Below are experts of layer 8 (counted from 0) of a mixture-of-experts language model. Rows are named router (the router's row for the expert), gate (a neuron's input weights, with its number), up (a neuron's input weights, with its number), down (a neuron's output weights, with its number) and show model dimensions 128-255. Each number is 500 + 40 x the weight over its row's rms, rounded and kept within 0 to 999. Numbers have three digits each.
Before each expert's rows: "gets" lists some tokens that make up at least twice as much of what it gets as of all text; "mostly gets" lists some tokens that are sent to it at least half of the time. This comes from a sample of Wikipedia text that the model never trained on. Tokens count by the router's weight.

# expert 74
gets: "t", " d", "k", "i", " st", "h"
mostly gets: " d", " st", "-d", " app", " St.", " int"
router:505537490473493459496540539480565612525546545431467514488538470336485547516467516475452437465469507545476447464426464513467493497527511527542542458552501539529465439440467514449493466472474497538548489487498500449519453429509510447492570447486523508511477515521455478518477507437499528450514540472455461474582441442336506479466487468538535524462530459544553461485499471436502456489455
gate0:504457457453546511476508477515589465512481501531504501559546512456444435492473466575529435452531491574505504536434463479504554530459589472486534432441463480550512470501503540401400507490493507488479504462444465546468515531472470516495439541545473496487442494578494513475500594467515448506498485469603452472534487467474523470515551429500465508502502462538516510453486425512500513547520
up0:496502491573482496469497531559473471485450502494452491539583474430524482511472463566463506483464454520492517482486491526470502478388493414496510513522509488523483549517492507481497493506511537501495555465546516518557487542480396483529509494517496472525578618440453503486462461575477475530540454453519515447490443504533481425527542489448444489476449477511494524496494491512571430542590
down0:438496506442525553445485495479536407501462485475490487520451437466485481455515510525500538540502522495440500512487497482421514536514531538495487415536499453467492498501526468456427550469571465528525498464524531500490496551529497478490544461492536468508512460506503493536557585465485469468442490461538568439439479500487569553439471460539444488499466445463426540428485507455496431505478
gate1:484516539514463489483418480436502566424519484531454544540519523473545482501477517517518475527455509507586557551433459514484518446502530454503509484540546471460521476453552538453527537490479435456457492471523529532470620408509447478536557508471554510493548570420522534450558501496506519482517456492511541451464517491491547526431453445551487538484489438444508451448480495562529459464527
up1:566530552386562442535487408547445465429508513438516533527531474464474513506464533509517502461463493471450517543498506548441544482537520488535511509540518426505521479496518549497506468516499489481474561448518539446497486424481471425473547517418560501494488511570585472524512490465507453443514498514497483464473481515441485519483502478467532540547466484490533448529495481454556460420475
down1:463402497563539493487536453572516563490532479558460477491471501506518480518479424428502442593588496549485488528448604450486535452498550537563524450480544441459502555570526453500495502455501477519493466523481463447472487505509501465474454515507502508566537470551525452439517491483499498528515537466516562461506486513457475463503545539500451422497458608502497528509460458427587454574457
gate2:573492431519481528523452514510526447462493456523488515474464479509421485432451514488545497498479462503529488609507487553501441485491520466455443550489477509482604460496529528441499473427515505481466484490582501489559507505516408503456522429540506566474478532523482444486489545493490469462549541504406532451484496503486583501505491534515525571543513511479478503524476498530568565496433
up2:489510566477509528396487504485518509481430488528533543557488452512535519579518481488491516484539562472512482450520469419511477479487511545482550467519527516469541528539493494564507488558445460544517567565460509465462425499505517466478511562465522451536485467436500517516476498503512535585455505561543551530495521524495486511563503412521433433490544563569493526455448505467399521490502
down2:507481493539449567457427477558496471579551461511501528547523434502522510570510508514447545489467492465447519531460509557536504439462512519481490553470531551457559448498491484449515520506519543451503484502541591444510478635509483546529538478567508511504485503513455509520522537498493516470434469479515494461519563486541489535479480529444468478426553468498494519502583497504497562472546
gate3:485499476470487486514514516485449492520549462573474437497544481476553507556515586520515459510509489471511551460434465537504482479450520499496547478494450515536477512505511505421489552503550532561544445443512483484471555558479502452483537484445485445523493466527409565323473528545529429458514484533568483571483456465473519495489487496470538471530525497486468451468388493481464482501520
up3:468557532480456499522420509548501586561541512509514553583554505477568529445420545498497523482479442488504477564456550406416564552518584510480466501486398535555516504501527486527443481442436570562500504521521592469543490481518436490515509551454554462557539488436497532490531485548500502573460442517564515516518539512469474539405523548481443435509487455461513454506503455518471576542491
down3:535514535433460503600587462490449439546482483478568482581472428456571452518473532496481492512514527456559536513490399447451548534549473486483546474531507549422449493505519489449522473475494522542553426502541501498503509496525507534562449530481433416508469561472465600530471465550458448501449372461511513495490549469511455522501445496488515468457484475468530511434461481518500477514453
gate4:556452542573468537461520504486509504511557493529478563482496464489577505456518503547453476495520515501562544525463542501495469526495440492531373486541457523505458461513517480502505465438445541461465484488526527561530502525430506520543557449504496511466492512542467451536500438498471484528559529456484427488562455559432486594512564546553474483500465573549495537470461488528506464493485
up4:504610477518535534447502547435469590474512530521488536520485579510496493503567557524415508534487475540455507451495553518491485499504488487532456522533510463532465507441521465512550488550499462523500500575553493517500570507500555440556522505515497439486584465443478576517481485526492512495489465536489546493459543487526503492522509465491504491496467577437434490591481385502520515471483
down4:478571497637476550493450539527488510560607520546502572472545491497513462458517462552449538460493545518503473497444496533494515495484549484494529543493534525512518517509523514506539485526414496515487516561431470555435497526513436494521523514524530488462448496463481478463510431498460484505527521536565562560479489454432438504580451496502567528476544563465454487512474400536522476432521
gate5:496521478510495489541483569448460537510509546478467484458449483490505492515435506499546442511493450476466473457524514480575485532456540428471418432481526512470445482505556464477432439477465473567499549459477559510461483521456459511521560514487485508413510527541517518526418509480512500500538540484548502451485495463454542464533492576547558576493483504539532418533551532455471466570581
up5:463450518487539554449501411531522485487491485532480495569486583555538511441575478458545494526490559491517479581515459443438488522553465543499521514544522544530492475564437470579566499518592536411444534532499503518526454533498519480535472504527527518477485469481472476434526494475529433528520492513502531492461517561527489554490498471481525441512540482448462589486466525473486481463432
down5:536492568557561500441482433499524437439465576533468452486530570473465479472486432508485492449484538578478487507505499540475420516548530523511557561503517534533464507546453515487499430488461554409447454466541535500410561512579508532534485520514490487478584416488581518497532501552527473603489482502480540466453510545470454550488490504510439371491455505440561505528472453479496500488500
gate6:514536482504503465514500504474416540524580486502540450467449521464492577522514472511471582501434519520499524457461565468511496446538529590526418469566473541480480528465504512496518485545471528447529503483470552487446471494508565481506519542481536574509532552446451484483567519459564523523531501489535454486575582565463543591529555521547522474584502552573384468546546553518534477500512
up6:504495462399508468529474489529451562491588496520475448446490473459481543507548517577493492517524550496492488493477513497439462466478466591468528478567493492456486520478499508466548503471502490540491525529490473493499477504501493473511541496506537512419445614451482551447540577521565455491563543528461446483597538543459507456502534468501504541551532449523463462540472586453518547475508
down6:511446407526546520535546494460490537487584515510475450468488497455531488538475503414439510515545440512519445497454540462534498431479420562546530503525569502548549481507491569508502497563507541522496564540550537443473583521437500470562460470460490490523439521461466508489532551481560523498574471490470496494557480501453516539495461442500551506490520492507466466510533519457476482460485
gate7:577512537561464591473522488403579499518457504480516516539427479482475507498490506493503513487516497447540456458460472538490474522515528498535469445496542565464509501545511564487440501476502560565468498519516559510469538489497454551550487519435501500480422465500562488543543506479503518498465466585510504421548440507487525545461529421482489438500462432495552525473530468570517486428465
up7:561494498494500508489435490462536492476481478516512499523497451509415486538444463445453428455514576534461492451516485478442536520464518508479477549472514471513508529496510569472549526572560541443445525478498513611534593461480492457456488514471504518514460509542518495545463542472479520573530513487460580470515516523488507500574514467517442472566420525524492416451540485507456435422507
down7:490518513521547477545532479513468455536476461547475493502521544464520556511511464477522548490539530598505519519491481439456468460524500523475581505487457479526535520487563499463532541479457438479497502461524498413479461493495435453530502452488535494605559532466535543443510490434526481460492461520518499453448541470521516443541477492510478493527483535559530472452548466519368551501510
gate8:455492509486525493465528473472476502465473455444506544504530529514499553463532521546452571535490551547516523477498535469446517403498561452464523516589541397551500399491541570529526482448486548505476554435525563495521483548571435464451566521523554564478487573484532520534407522469483435434531515571503484409504527465482474525429532453544522534489461552512458419528545519440502516516459
up8:493506515466543455508485556465586550483485555522585516476431483481561487459589406496471546577523585491420503492541516432527521519514469535486503560519531514526454505514516472502534528391505518459445444499483519549555471541499461396587517517442468463501473553484540515530518534452497536505518481569499481484523518508471471526548495448582422487508506464479467516500498508512549514472524
down8:546508478513533609477550529497500500481578492488454425555477489487532541475423461516463571504543488522531527490477528447523551443529550544538500483536556507436484487429478508457508468477512468422526467518498486423524576528515547444517526500466421431602435489539479461432505541471484486425550503478512468555557494509427471462500497481582461450477434457490460485490470466525538504559519
gate9:447501484480468497550452534543562530516452525517529547506528525408511445513559422494507551540489480441513529460491528421486499497535516508566408497534492481426526556531494596497492496552517528466555510425508555417473493516463468469527514542477457512493520547519474525581497528436471477439462493493565451520504465437488461541432478531497519473515564527511529451457497462469477471513481
up9:551510459470549505481527462461453545522469482450452445483498507530404502510456537489544472454491514564583510529478456602526496494562444478496508527433539560472480473506505461519444493442539520571434575565528477563480507432514472510500485511530578429541507494480585459494519520553509562561533550517429552467493519549512534483483467493494460483454455463463466539511548417514465595542465
down9:555551589578477494580567547461536546495538492518433541481511471544493481488574576500491529433495537546498470529483486549523508499489485460567478541493446520514430442566445458488566436487439507542456513494528491598470501540488517473471568475479519457538485557506358469518443535492489543474492484505451522478458561480409602506514552524546486528523501498476528504538490494458472516472490
gate10:454469501430516492436547541459593504508476551476440464471502509424552528540509493507471505521463523482488497572431473465485443467522519432476489515431493574468476446591511518533512437487539532478568462452559497476540483544479501473534522595477509440503483486506524497473474544485471479431508516498450419534542476549434504429442564539533503373472546475471468478490483450455484446481491
up10:471437466480506527491535579491511482533485556513476462526482539492468522558531421493513519437470508531403506536431448471506414474470483440484448502405492524481509439531529512528500438458543538463523467468577504555577525572485465527494557570494502504510513470535514486447464529489494437469454473446455449488511556532450481390481570549555506478538497454429514517492490485441463517507520
down10:390550499524545531500459465578512477559516526471458492523508450417506487511510560544533491518497404481470500398490462520497478503451520517504484490480562491414513451533565530472586613506536491479535546515572561464542433467486544467536529516491552416403490483463543456485538504474469505514511530515489509501474513469496488459533464474558427488510483511477537595449466494528495476492482
gate11:587510517441517512466431520425548530548458417536523443548481487446533598498489493507497504514459541542509481543466542477529493581464549424483462407496477525505491510561509515520526480475461559472553439497518516448573540489457447481509485541463483405516456545509484584405554504497473510498468497554542466486504578537449533500497535561479412457499510478520484485505510472543491496487523
up11:483530462511588469542450525496479497541473473516488552516471493446502576460563440514501458559454502545562549504473504515544507568432491408470537443531485570513481504499501542441554535496479563488521462521516501469552457488501385493517471452467458473498433478525450496434532601481551499409459475503475440482501546493484552493547485445530471565526488500495519456482444467475507495419517
down11:523504539479550483512507469519498500508521469538454619572513500490565522498510519439451535443518546582550491544517515511558511499472532430460506537511506530520521477520539409515524567491541527497515484519458509448530445461607501500523469438432476473618520492518512558435526516426468446514381480553472452515498599451518521432565432473508458536483486532528477498504550515548439566537481
gate12:552542516478511445532565489544521446439508584465482532537427563432582525411532495447460483504490466525447522473484511436505546480506548490516518473573498467545486519497561448462466495463498531478499500524472447505511515513502576478549471450487456472473548537542459600496533436477520512492531449479477514471491472547544442505505436532476514441465475511556535525503544505443558523573536
up12:520536477496425546443477517498446480517548433544454542466566422540399528530528495454560475508536528494469490517511511502476413495525492508472425576542478525424513524483485488526566476550526496494497508460526536493528438511490498510422545531509570543534493457461533442593464495486423511530467463536480490517498530490476472492478525475448454412534534512438465507562447502610444570433438
down12:490510485400485554528491506494468519578485483515481493416517529529426448461518518468497507476562518461526468565493449507474462499534484430611502550444487501473526495511480468516483528553529490534494513487459456530531487446433526512488612533520523569495464478506521452425527477501399463455444540502444501473533484406490543555478505460487549530542513447411523421524494496496553487440533
gate13:481402538465513420483424544463471582543548537502487586465474501521567464476506446546490502488466452521505532449541503463538546395474538476474459471505489493492440504496573496473483506482507484431555488448476497487484519437515459488510485587430472488486585504441464495448456465467467493458558562549456503472558538450498513568516450471545457508519492514489455404554420535526503480530503
up13:462439444433501451471422450497394528543523541508512516450474485481508495525546489507516499543509456532475535426516475484526505485497479502504426482475466569517466532529482536491458507501446570480492607451490506448500501580427450508478528550445556528496428575450538494506508499492525461519481478527482468568519475489497423548463592430492545555574502492572501462492536517513528460457493
down13:503545507502424526461418510474455613438482533447545498529495489459496471532474506518523485488485515503479600474514439541536423420544503446481457485460472477481528574517497587505569499492501482485470524509529511500550561463484521494525528542427502578545574576529509471478531515511541426427580506495477487457531539516542433504527510475461547494450445532566499389536520523472476532491568
gate14:474447479459527500493515465527445491500489424474480483494478540456450551447502510489532532517485568510470477496464476454465622502512548477515464530529453463449516476467456592496480513486499528472495459468534504506470480518535462444515507470514548534483468532538503597464523512461453456489485412487452478422584523493470440534475468469528509476481455508583487505496486567547496465490526
up14:543549469492520432493534450496474530465535535542523509428448562497527568470503470525474545505499508560498490486493547524513426529585477505514517483442499450530488468514551530478599497476569495524496479496495520391447444511496538482525469444506499450495451482506548476477409562462512552478499494541525416502486572552481454441478468486500458506430473488587450579509525537497495569475542
down14:519486528465511508498480546543478459536541419571442420504470433497494467485506476447435449512527452498497482537511510430533438500471432498534435492479457447476491528538444486470477551549542479555511471589425499460491489451478564539494460511535446547557487502549448494491477456517482556517478534505524523517485483589440492486529515501498501398489573490491512481562481546484514516463428
gate15:537502471521566568548492540513554548495485582516545507574556410516486474417424476519476512407447516524477488494522542449439468469495546533507493555396472484447489438534476488459585474444480547524559556467523465478483499478542479500464458527500477512516508504539505509556504496500471521527539556518520505490426435505463444516577531425566468469544487448474500530489524521518491466514523
up15:471545399489445508513528471465521489447538527471513454534507507483513503607433582520534477525507438442556457490576522457554524527472505382469500449458521508571525517474529491584441492496527550475505409569473481563449508530492480563447492525472495489489496461497438529501491559480517502552521476486474540451536616527525526456535469543449478540524462535547491483554516488492503523484540
down15:583441508509516530538459530508502555460383532508504511447469581479519536490476470428528498466446508523530490515472509435503471479551542525455514421442522450474521449542492553513490432394500537522510438526467483459496436465564388538491535488491496503523490482472478541474516576560546493488470502561500397516449513561536591526493510511502518503483519510507507471534548425445517448500499
gate16:490584528498466476500516466421490461449497435497531505490517532453443561536486540502487495511499470479552494484403493509461454507515557505548557489551484511589549470518543540472506504516536469527516504526538541473532446458482529523500534372477540476512464576564544494444515453517541493425429471516543404546556423461501471460445479463534548501467494545394494486505471557443487528456446
up16:487474505491401536567498545521502506490486496491476486504482508519506556499531562500498490467447442441504449489457496510491546510427529520558511523558482462499535463528438483521523462511533546500443491474500494509467526533532481523484511467486544445500495547416472532518477483495458432542475503526549496427490441498487572493449587551521519476473565561522471515518500574470382467395422
down16:513470554490502468546489503539509510498532503531518472514459441498519552545525530512478531395508478492527452400472433604529522511473541456541489429493509544540489520541466475532528570443525555453515480548498445522565517537490456520519487420421525464447433526469515563545557422565531491548487500526529518513465483502490509446539529489462417450477481423590478490459483525463499472479523
gate17:540507505534475498472553506467542440556463461482507447537477474494464553426513520456548435377431513542489510530530501519507537481546493474583430480478469517530455508567479456511505459465525483470580529409535533482472481488563435496476497498394498497547536423569444499476466542480577515565473600484438510538535495457514475554482526532533484482517447507503544464434489442533528535562514
up17:537509467511516472491589455489550402512455528459509438515434483499554498483488588467488425447423513515505504504543507542510515445542541464529457446532466512530513512549443464474559477490509549449567494432537520485490430575556481511481503536454532494494480459555417437405466546553553505516518493483473570542564483515509507533496526554516494480504501475471535492488489457484545471539492
down17:516525546509554539537525481516505524460454517400488515478470493375463447473494467451430534517422486487537516490515456525486488531508423507490532455501469575504515489537458522496505467487550543511527504494504561487578494474549488565487515467558505554645567469487458525460472536490552494495512519459401465503491517526475493498468586481431449485588479482555537555453447425504533511466453
gate18:462488540480496519571516500498439536465549437469455484499492541407400474417531493505525460471466547512526541408477491428522508460484505568495544502522525488521473547411569444446534554519501454488553431456535536419517464508485490526588425467427549535444517586460434535478527499499492434404514553554523456465493466470424494487545513478573589525518479519474492492523440567451505410458498
up18:476449540521482454497436469449471527553494506406494475462499568417465473497586493385514491495478551508513484510506479508472480470508456562478572458560472561571492531405498431466502506479505486485520473499511591477501502477525473511566467448463571546526471500551470482476468510514490492448534575552450483469561546529460514431533496499524544494512504586542447490589586498416546526454559
down18:502480434477544544582406523522499604559531519501514481456491550472541468493501406488478518499513457488517413408509552493458488479447448554527550478551547435498486475477500528544431487508458470481509505542533504423466565463504533512530468385424512503532486503507448527451508507542487506503496533467421476480520461527509489387573453531491510382504438577451435514461512502496482527520465
gate19:448502580452518515535485510525494482469545406531494558426434567430475416397464565485525516461498526509488457504543475520513489481462521515539524512478545472540532441448530497445451557458393493451533447470509546513574529531494505521564534399466495526467494553528506472498488484521550458507511517528405492514551507497481511384471479519532582555524517462537525533568507585460540435453525
up19:532554547488477459469507446545505498474525587540601532551538435570558519525513562552503542474468453454562533503506489572583470498461471464433455481457473486515489499547467513499554484486513477496453504485482480549534496493495521523441517610525434517521548462572477487489506478573600513472534526447494460446502478486510483537471459497431521468506487507498451424459438520505454555526533
down19:466523545501454449458504491456558472446510557486473520486515461590450525523426480503509532495537480514462510478450445478510512423503523527471437510468523480551547562497476510573530508477483462456530449428504459497495493545477525501461480546479479475543474550527573460448448480486604532485566522582602483532594497501557485513495506522492523591438476539509503474511496566434522496508485
gate20:440526417546530453503501471460551449424490542538516437524502460468595485467530549500471474408468522505541452512481486461433457479442486524512483534468446477537497513523448455465510402473482476472482462505409484548487507474514547466461505536510402468538570436512446502504514483490548546520460512521484525462492553481493463576450491506519508434541517484543546516568528507464541459513513
up20:546479547407394502503442538541487489553598474504518485435496526527473520516491497487554536515551445469459548482601406544577511524489518469494558462491576515533496476509507501572496516530432573561455472439513537519547502531521447527466485493502527592540430560511505470489530500490495547452492458504507444570520447472495495448531537465490551522514502620498442477437469542540495580498463
down20:497455571531530532413417517449470518660504475500479499469513565543472475497412454481576574488591522530518509497553439557553498478532554486546516493474505543526414508467517493483446431526488546530516547517635528488553561476467504534481539501481485522482504498506544481424557508504521487517474500499542454561541451548502502426538466480468493488453521489409487496450519501527426463521542
gate21:540448500439452526500514598552546507474566465468462456507499470482491535527483457525465467508479522515510498453442384582461477545470452449445504565508464424545495484479498527464528481549501537530535514497456514503508501586512509542464480416542533574489515465592498554469491627489548448528497536473490422463526523478466483517552495538537419488491512498480445482459520446511539493485455
up21:491544574515468564474438524526510527497495463477489478503527529476558531495455482528512484515418494494540491470443456554499538498502492426509417548522418528405511503531467508499512512547503579487610498522495411493471504537499549522468574488462533528474508502503495538407470514531504469532512486488512459488446557499533501447520449526476508457472544479529470414481575515482484467527446
down21:494602419542503494504466531486520523479522501486513520458535461552434511539537524495479491525442556462532489517587460453400521511519445461430448524467542570502522532446526451553545503429528414503513473505412429445497462543465538540397564495445584420491505510463468495489449450470442502476456550534542479534503473476516581481521458493504561445574538532426490496501474531490499388536515
gate22:574532492493492501449452520483468502525521460494542471475574539497488452539464554509512545535542531478471499520495474492529460539517544475462489397459515549541507471463507506490511501494519475502516546532502557491524550533522478513508491506409503558527518494555517567480490538466570518460440521523432503545451503572463536510545513549514525473520488516544477478498466382506481529448561
up22:486462500533544524486524475516510477505536449567469516544468520562473478444459377449511538473428518574483486488490517542473568411458481527608498567597494413499388533496451508471475463475532477460543539509491516497506507440457510514511494530557501436526510474428478534567521517548465560485560539437471469520515507507504509518461530459521520464483467506505452498535568545504505481527465
down22:501469484476552489568483562482513491483512560600534528556451448585495551461549441474472488443452489487562446516512522511486549476493602526477498468457491546447503514457448484550438469527467558464484513560486478542560430459455538511487506502526548493481534487380484488508472497546559535499505460544530463512554546507439533528481513513500520464524509459509496543544443489464608443526482
gate23:489518476532545537487479518516512424476515533552511466451582558434500456536527497477482478456518422504547500488536470502565549486484501509507505474468523553525562461515495530479569453539450519513508544502485514512436505435536497502407418514465515535533474588514485496456470519498508595523497511532546535527521504523485559525510491528501476542522515407572483400511507508488476518455487
up23:525447506481405470523526493533451520495471534496471434550465480552428503463469509489532528550490509564486522524515398531499471547464481514523509538466475464520448535521505463528465506471538490541493401493471490416555497532497487547513518442480452433527492488521517515486572500462502496509442473535555462523514486459519488465462481498488497480504513542487524574446509455508507563626459
down23:498506508530538483517521472498544498529520501508508436555498503518504522486439530603476506484491441559559505445508548473462530534500554469473558513516508475542423506555509496451517451471483493558502553551597565493537505555463524509596466489524494472532522491501564461467482566494534503533544525550472511529475557436507548465511426529505547481498460519506493545457544528509500475530458
gate24:463509543513502529446461516544466505505485434480466454560549470479503472538548480470540511445505496565595426505483496555515530530464450505531460458542488484515510485527529562483514466568526529567577506522486542536435450547440513476523510468531462520522533511501458487509512503482522463454536491465528487564489470455446547500540538516500498433528489450547547524446457465461492418404497
up24:530498560457536522499549478500505516488495562526466511473479478447460481508490497494501499409526509522533530583476575546488535531503488520513559490490524531523513506484456511464538494462548479521501497542440505534509452504496435473534536462468459409498451532549465513518458530527425465502468497543519562565495497482467432560410447514593421533494513524445511514417513492509544511463469
down24:443495489505420525526500462530519501575557466460542460561440546495508481524525498526556563440546541491462501522463541502488484492504432483517542463436493556462524506459469529537511568478551457498530465577503487526463469551477474488501443476505482495613440409530489548498520553502454438472584583515414488547494473449466478445480482494496489446540516498522513540507502503564480470496526
gate25:480510495493534479524520508478559512458498502428480482467532479487529507479420471539404453528497536487514437447447604479565525534549513484509544542530563534546457434405488461408502515508509544507563523508552530503502468517406510433538533510559462521510547570503492508452461507489482511474465532468475491448583476514537557483519522542448454462489542515486474484487540525499489431512594
up25:539462496498489505446495457475467499528484530525547507586521518516501444458557507442479507514487561472518563506521436497492521556505529477517508403508469469567524514524535585465469504479500487460440499437518580464480501458584493534512433486443532492542483468523534518571518534551495453436529547539511531592483480568473458517442526450503551461570533539477503550466503432462444437485537
down25:439507470518508460534489440435500524472469507511467483496482571452444476478487477462530574492579528498474585459469449526462468544574469525463491481570522592513493510485444473489502471445524532442521471513546447522532593488583518459535534533474482491421552485509559559501526522532535453502515494548515455531589549503474480577487536394515491435501474540483548477443509516499457482518490
gate26:498499579503475432510497514495399524452542529465511464501554483462523506523524544457458528481510555521550437456502513468461477505488528524490509491540436487528532508505536517484542500514463449506464455478481586571483517390519553539535507514452548522500556565457561480519523512529470527588533512523534499475570463546487471545517525480569532477547450591547474413540489481479509449473498
up26:406496450463524485471475476505385542463540534485486519496516530443482460431555547469496508474546587531548461491476467476460482507468527497493535393546434475468577560467516463420537502498487481480496511491461499526482546407489442488473497484443514544428502596498445481522517440494466486446549531543482549436555523547488403552482472464514569510492494541478459427496475603452506493471490
down26:511479420534561516465527457462503557518587500484430465484574501479548476523520555460487549534546471504531422495467505432495543454485438520497548464568509495487504487480459511457467489509539484468482505499530525417527568529472434476527475452455477517534420511493451549449493475528499499502538475485491513520554420546445497447511479479507539482466435507433433513461493470485507510513432
gate27:523495531472619509504416518468470525539515455450502532536480400476550506497466478536487456504496516532492461535496491537437476559450530481493506446457458498513415507587511562482526508509508462542582470429485571500567440495489480546462511496499500551558550471445511518532518496407533483504455483510547541537559459518489437528527468450600525495496463471544511475516525498530522428443535
up27:502488455494512558524442494469454475475512504509542530458431439481533529457526487523555510521492498530524468482488571468516429515525525529524515461480445603476477485478514420476469534559495479543472485445464532444536502477488458472584488482514495460479543453499569466551485482496559531471528508590512471568513418476500470530500447552554513545482466417565483517492534520530608476545480
down27:494549540555486491539438481520527567512542446461516565472467466441542421528528536555432511507474484574482526461509476462523514544523479550579487540528457567496469498473472512505497481507466542494472468505401486485531475482481576513497501462482468587565560493495408448452453437508446469397552541515536513504423474484506503496553504541563559506479435499533500506461472497602504578476544
gate28:493552561485477502514457498486525507478473440448527490532558559422511558502512460477497520477500537464508468498436450525420474489502487565533540474533455518402517527467561437586525502495554573495462574534573538511482500461506475475522558492508453523441554529510547525512537506508447487464453522540552411404560485533457532473457557522456542489481450436460486457561473561451525474415516
up28:500536539492520445534453485527453512474491515465533518491550513508474497470475471505501425481440504450515476533469491513505462436491497563459514512543542488477623510539557487566561541484495515504451580486485520510542548382483481545529517503466565533425567517524551508508543450525466518432415492538473489478482451500507570557510525518568560612483523517492419486548485499508553526449562
down28:535417521571549527448531493540555536568483488503495482488495500561438489558497477462516482485570491553461478529458535491426472470474428506526547485484578482449490516553522456548494472503488522445531499600530474401477532477540485530513519519454431498580449518451478462478517496505560475492475527533410478461515507566485470426518474492489550480465445487510522536552479483466545523527417
gate29:498443547495478498508540493468502439475568451503495487610526564458392539529459472508479526528497442537497557513448530521499467469488473464571555542496493553483571482476452503420445493459520463514450513467465452428486476530460491528483551428519572459559465530508502578524482505449505526471496523493444520501581521525492494446474458497467514490430510516467500497481564528512455414454450
up29:548501450430530493406539476545454516471450496513486483462503520504458511505529465439525445444544517586469561543479505519499484544504504511514495525537490485504433507563535507509496467530532553552555491507550450442443569413562449468421429526527463407483496516494479482492502562476530444479565501503535437489486456529536521482454489527450486464475574495483503518490473528528563524508483
down29:470518508434491483463404446542489596543423502497485493572512461524508520458508496536509468508461580534509577466483495511543496586452458423509388516452498556526524512510458483547469472479507505591534506482508525624519504571580487550412515568478517487489465531547531506494567424581440524504475489533499463439413499562517514447522520538432536544495485524443488510524547465492483530482510
gate30:533458466537563437481483466514445532483452519494539446498485468460515483446488485450482471502395505461496438467540506451527538514558432436481528542542536505476566393541547525495510522403478493455518521489570554498432486531476475468555492488501486452493474533529515533549469421538505529475430501564466517462571500568463512462455522575520441509476443477472490465524487548555488495422474
up30:550480388471563514534459455549475490482462525506530475514496482457579553484540471543495475483444477490441489476454476498476564512544477490502506526503474483541591465490522512498590550507489601464499556472558470475448475515515528445529540442563443442446477539591507512454468489520520510414482465543474509463514499531493502508449465577568413576513511494499542452454445573535494474453445
down30:496523495545597564497434470513532520525539523459480527592457457502547478515553504465413491395487469464523472533482560516504566461536470456584487508504551531471549523497421459470536494490503503519529543532538473486473548493453516505513520499547465388528460461519487546438506473519503512440515421488407517508474502570514486476538489579501496442459456515509538531458494434496488547455445
gate31:510517524525535560498473560491431523525431443502520560507432579472437527516513538453494514478423464417546437450503459473461466489516485466506467597418579519494514542442508540496535496535486496515506473554555541544473466548462486506539445515580594482424482578534507469536497467461464454480496513495481390444473452506463561489481517494481599525518501527508466470523490556479495418456464
up31:510545474518527434493507567477492524521460511466477497467477531385456482499540471563522495600473479548497500469473468449499502495488502534491458546479549544478568595471513531478522542573454514518518480525512444516534511549452497438507497482466507469491479544477512491495469489443511470477540561518542471488533614468442537441502490467454558493551499568500463484481423585527487449526505
down31:539478469462529531471416543509572543588531451452504480521481573431495503500480430554479478507456461372463466493464581520479485436519534491481491509482542537465476598470469483510477489489467455463471497499514516460455487422512548536596477520524502497514548438453541534469456490524583486478470509496471490497478493596492507547550519504494494454457513486447461440477469478474533473539437
gate32:516532489552501531523481525458543565498457468489487467464503495463512545437496517482485424430483455470445510501477517580548410570424512465493506502497527500532442441497554575546546461462521595486478523438544510468451523453542537486480541491508478475544495526558540484492477460508483558493468440474549493436507462503438500497479484453500495561452544521536479424522458472514510586570456
up32:501429456507451570462568476511559400508466551494526544462445541508510443544586449465500532509546531536482404538515506541525466490493465511531517497479480557514526536434527395446435459532527460472513513551457428447484469463509508532437518522506551471498514525606487510525464503468477543496454553561491518465507551500517495545447488495502548479521528486483536536496494542512471534576507
down32:470480462422445498500503451443517499503559522484519471460467514508512485486464578494501560527429539482430467506584461467526480477483513515545518502401480558461437552524507473468533457483439413425571538481492551494498481526552521443455466500494496524516395500504446582441464493516558462501496495519509493507533503465563507603470471433516527482457603476514505482519491574501556517561478
gate33:441491554465510435513455488447527544489452501484433519556513543530437531583475466430544537491522534501518428466552502572572497475494523525448511457493538504579457401468545488459555495452517470538509474511486515497537512491537535480508433508521457482496523518534470538492527455512504511476486419572469504453528518443461559557505501563501417545513506528513459553498488428492497430432503
up33:441575489407540465487539451485527501510457431457482482523477502505508559471472487548488520510541557553523438466532477512518541534473551510471510440391448525582512464465464560487462506457536482561558510532527421452509462487506523500471470544509436508458524497442492532518468565449447575494453486563451435488493510483485482530499503477483544463518476420529510548552486448439523465513548
down33:581560512490501420571511387444541542488509481601480482510512448469522494571596550474510544527437524463569502452530474478565630584485525530441498457460493446552452448453535498509491477446505601493476541514457511483546553553509521452502468467485435446565484545503494553492517474461536502482511472499449478495518492458458550526569467488463499488507494438485436476516481529561442551487500
gate34:492507551503514457509579492420546520507440455491533469513481554444535516495505494561495539498543457539611544473513530513524481563548487589423511546475550521530537532524496534477536506481495457506477429479509505503542515487553472495429530530516524481499520441556505539463525496441561626499539471551474452504497460451470451504491440503437479525509508417549561570451518482450480506404546
up34:477485523552480586478456485413477539528498524457463459471475464545429523546466458493537563524488508433444401519440554542497524468484452513523524491515476582420425517491543470438502475503489528448505569406524584540503487530453425506459495467494520496552411540485482503426481517520477457491531553418517501512508516520499514460449523536531485501501510583505445492471536478510443523549480
down34:538503486469479489495531512397439485506483522442524468436491442515527570524482453445511532460501582518546461518541503528429507452458516453417543477506462500450484442497516528443433513508465511463550525455533533499536554521509501476518506537510518489514549519467474519470467535471443414450513514513445447537553484487529527481405534505576491492510425560463519457462475496514486558456507
gate35:458498397502508486570579479463500540437503539488524480460543530487492518443484560576543531520519487503508527461443531478523513421447487379498493499532522525519477468469487440470483493546514494526486535554525476541486535534438467425513479499523430458474494508514469484531563487487558493456480509418558476481535565524464504564474546433551569537463513459450477470541540561519553443475514
up35:544493535454475598479500491442515449468470455529472468416502518512452583475509521486457539523508564494485512428595570589554418430506480462605528546523476486495513425447494504484477503483471490545495522470595470535446481494507553496463524567507540453486517547469501463554460496531482486540501625486566466508506522520500491449545526474464527455517405475557533550524443454499542517456463
down35:442493544511508554503485490481518502506530496511553448528514497469520557517519494473446559527460520510469595496514502622575512485457487469502449454597469548500515515399482480483495529430450565518442523622547521496476554508499505483461488544528538490593457514504555431486469498516551559469517525537454490495542446528456449474502498486501502505445464491513498479452452539502545470536389